Experts of a small language model: 64 SwiGLU neurons an expert, a variant of SOAP for the experts.
Below are experts of layer 5 (counted from 0) of a mixture-of-experts language model. Rows are named router (the router's row for the expert) and show model dimensions 112-223. Each number is 128 + 24 x the weight over its row's rms, rounded and kept within 0 to 255.
After each expert's rows: a language model's description of what the expert responds to. This comes from a sample of Wikipedia text that the model never trained on.

# expert 59
router [146 133 156 156 114 138 128 127 126  98 161  90 126 165 153 107 159 136 142 124 139 147 129 119 103 137 116 194 167 151 160 142 105 108 127 159 147 122 167 118 159 110 116 100 117  92 104 125 130 112 112 128 141 129 107  82 137 103 108 141 134 174 107 155 155 168 143 171  89 117 122 130 158 132 103  94 145 157 112 125 158 150 116 177 118 123 171 182 144 142 123 132 164  96  98  90 159 115 133 142 121 144  99 117 105 143 139 132 119 186 120 121]
Middle word pieces like un, er, eral in everyday words, such as volunteers, staunch, lunch, concerned, plus general, organ, way.

# expert 4
router [136 136 141 137 147 175 115 132 141 155 144 155 125 121  90 133 109 154 148 122 154 169 128 127 108 131 131 152 171 149 161 140 115 127 127 120 111 101 126  92 144 186  95 159 156  96  93 131 116 160 133 118  96 116 141 142 146 131 141  88 157  86 168  93 113 113 123 161 104 106  46 141 111 169 156 128  92 132 106 103 130 128 115 134  82  95 122 161 100 106 118 159 142  69 143 162 138 120 116 134 144 140 121 123 149 101 136 140 115 122 151 124]
Numeric continuations in sports result tables and coordinates, such as –5 in W 61–51, decimals like .0 and °; also possessive 's and for.

# expert 61
router [115 121 145 178 127 165 152 105 136 115 137  91 117 108 119  96 154 110 142 127 135 147 145 123 129 133 131 153 146 139 152 146 137 147 153 162 124 105 166  92 132 128 101 142 129 117 111 104 124 102 109 148 161 133 103 129  77  92 146 149 143 119  85 174 130  98 134 135  96 157 102 121 156 113 120 162 102  84 112 119 105  85  95 153 156 131 137 135 105 167  72  91 134  96 122 131 132 187 157 113 115 179 139  90  98 141 159 103 138 129  66 138]
Short syllable pieces inside ordinary English words, often after a first letter, like t-um-or, fl-im-sy, Prop-ul-sion, plus same.

# expert 49
router [124 146 111 152 125 122 162  62  86 160 191 128 115 103 104 131 104 149 130  97 133 114 136  66 121 161 130 116 113 118  90 119  98 140 117 117 159 135  84 140 131 101 149 106 135 162 181 121 144  97 113 133  93 149 148 118 116 163 141 122 147  90 132 131  87 144 133  85 112 136 177 117 139 114 140 124 167 137 114 188 127 150  83 101 153 130 116 177 126 106 163 119 126 152  91 132 118 131 127 107 155 122 126 126 109  99 116 150 141 108  92 109]
Nationality and country adjectives in biography lead lines, like British, American, -ian, -ish, and is after a birth date.

# expert 21
router [149 133 134 147 121 119 118  89 158 146 155  99 151 136 130 145 112 134  93 102 140 111 107  98 100 131 152 145 134 145 102 159 150  85 100 102 136 130 104  92 120 103 205 130 109 105 106  85 107 172 139 114 146 121 109 112 113 213 151 154 120 113 108 124 159 149 101 157 167 154 127 119 150 115 149 128 126  69  71 137 118 133 137 142 128 115 103 121  98 100  76 131 126 165 115 103 142 159 158  97 157 130 133 118 107 141 120 138 133  99  95 147]
Line breaks, especially the blank line after "== Heading ==" section titles, and heading-marker pieces like ==C, ===, ography==.

# expert 57
router [140 176 151 105 133 120 161 112 188 170 173 105 123 119 124 157 120 117 110 160 111 152 154  94 130 101  80 169 179 108 152 121 130 147 110 147 142  91  83 115 120 151 111 135 121 126 152 137 136 121 127 128 121 144 120 124 153 123 133 101  96 115 108 121 124 175 162 198 143 120 146 108 128 142 146  98 140 125 177 157 125 120 109 109 115 177  83  82  97 127 158 135 100  91 124 149  78 148 113 154 101 154 150 110 105 106 140 137 120 141 135 146]
Units and suffixes after numbers, like °, %, km, kg, mm, "-weight", plus "t-ime" in "two-time" and "all-time", and closing parentheses.

# expert 53
router [138 117  99 123 120 125 116 158 144 108 118 121 136 159 136  95 117 140 132 173 132  95 126 128 105  96 155 153 118 120  88 117 157 111  83 126 134 155 128 162  96 116 132 127 103  94 104 139 123 123 120 129 146 142 126 163 156 148 141 175 169 150 205 155 142 160 111 141 120 155 147 121  91 108 126 134  83 136 107 164  93 113 124  84 149 109 129 122 130 113 191 127 139 102 160  97 165 119 139 145 163 122 135 131 150 163 155 120 154 139  90 131]
Words about joint work, touring and releases in music and film text, such as alongside, together, tour, co-production, composition.

# expert 46
router [125 136 159 160 122 121 145 138 144 109  68 131 104 142 138 119 115 101 104 133 124 139 134 174 127 137 125 126  93  86 162 110 159 151 154 149 156 105 119 132 130 109 114 109 119 160 114 125 136 157 104  96 157 115 119  78 135 125 127 138 157 135 123 156  88 140 148 101 114 147 135 119  91 155 124 133 163 140 110  97 144 142 124 128  86 150 120  79 152 115 128 148 115 172 125  69 170 128  74 150 150 144  89 123 128 131 140 154 124 119 149 116]
Pieces of words about government and public bodies, such as administ in administration, ittee, ouncil, police, ensus; also vel in Cleveland.

# expert 5
router [118 169  99 146  90  98 121 151 114 136  72 102 133  98 130 128  83 145 107  77 139 106 146 173 101 147 134 146 109 165 104 128 118 179 166 142 146 117 141 138 109 170 125 137 112 202 110 117 168 164 141 102 133 155 159 113 157  92 147 125 105 131 129 124 117 130 134  95 140 108 145 111 145  72 136 127 133 130 143 175 123 129 168 167 132 141 162 129 128  88 115 171 161 119 167 127 166 139 165 105 111  83 105 124 145 127 100 135  71 100 161 116]
Opening pieces of given names and surnames, often South Asian or Arabic, such as Kar, Moh, Mary, Matt, K-ash-ani.

# expert 40
router [156 108 171 155 126 122 100 109 139 104 108 148 164 123 116 135  76 132 117 137 141 107 127 170 100 154 105 140 147 165  90 138 120 149 168 130 141 115 121 138 146 147 118 150 155 119 138 149 115 121 158 109  94 112 117 172 152 129 111 118 148 168 133 118 129 115 135  93 126 101 136  97 115 130 108 146 114 130 172 145 128 143 112 112 111  80 140 161 158 128  61 106 121 105 131 149 105 117 166 102 120 152 138 118  89 168 146 142 113 117 116 125]
Word starts of place and name phrases, such as New York, Los Angeles, Great Britain, Col, Hol, plus grand in grandmother and grandeur.

# expert 35
router [168 142 178 145 150 127 118  97 132 162 140 130 133 133 114 123 119  99 142 131 136 137 128 124 131  94 145 179 147 109 132 156 118 152 169 142 105 128 131 175 122 123  98 140 125  68 155  77 139 115  94 133 159 125 183  97 160 112 137 123 144 100 150 100 120 158 162 151 142 129 136  98 126 131 116 126 143 137 163 105  72 128 163 166 131  96 109  96 155 151 130 171 165 116 115 153 171  67 158  92 121 128  96 124 146 142 170 179 134 142 135 110]
Early word stems like r, loc, activ, dec, qual, ig, gr that need a suffix to finish, as in upgrade, qualifies, Rodriguez.

# expert 54
router [120  66 176 120 150 130  96 136 112 135  89 105 122 150  81 149 125 159 103 159 124 106 124 115  82 130 158 103 170 114 108 140  85 124 101  94 152 161 171 166 153 152 139 118 116 174 140 141 117 137 142 101 129 141 160  89 164 138 166 103 155 133 125 136 127 122 129 145 147 141 153 117 118 118 155 121 122 163 122 109 132 107 120 120  68 114  93 135 108  71 148 157 117 104 143 137 141 113 140 109 160 149 115  97 123  96 170 133 108 104 137 115]
Continuations after compass words and place-name beginnings, such as south-west, North-western, Southampton, Belg, Austral, Carolina.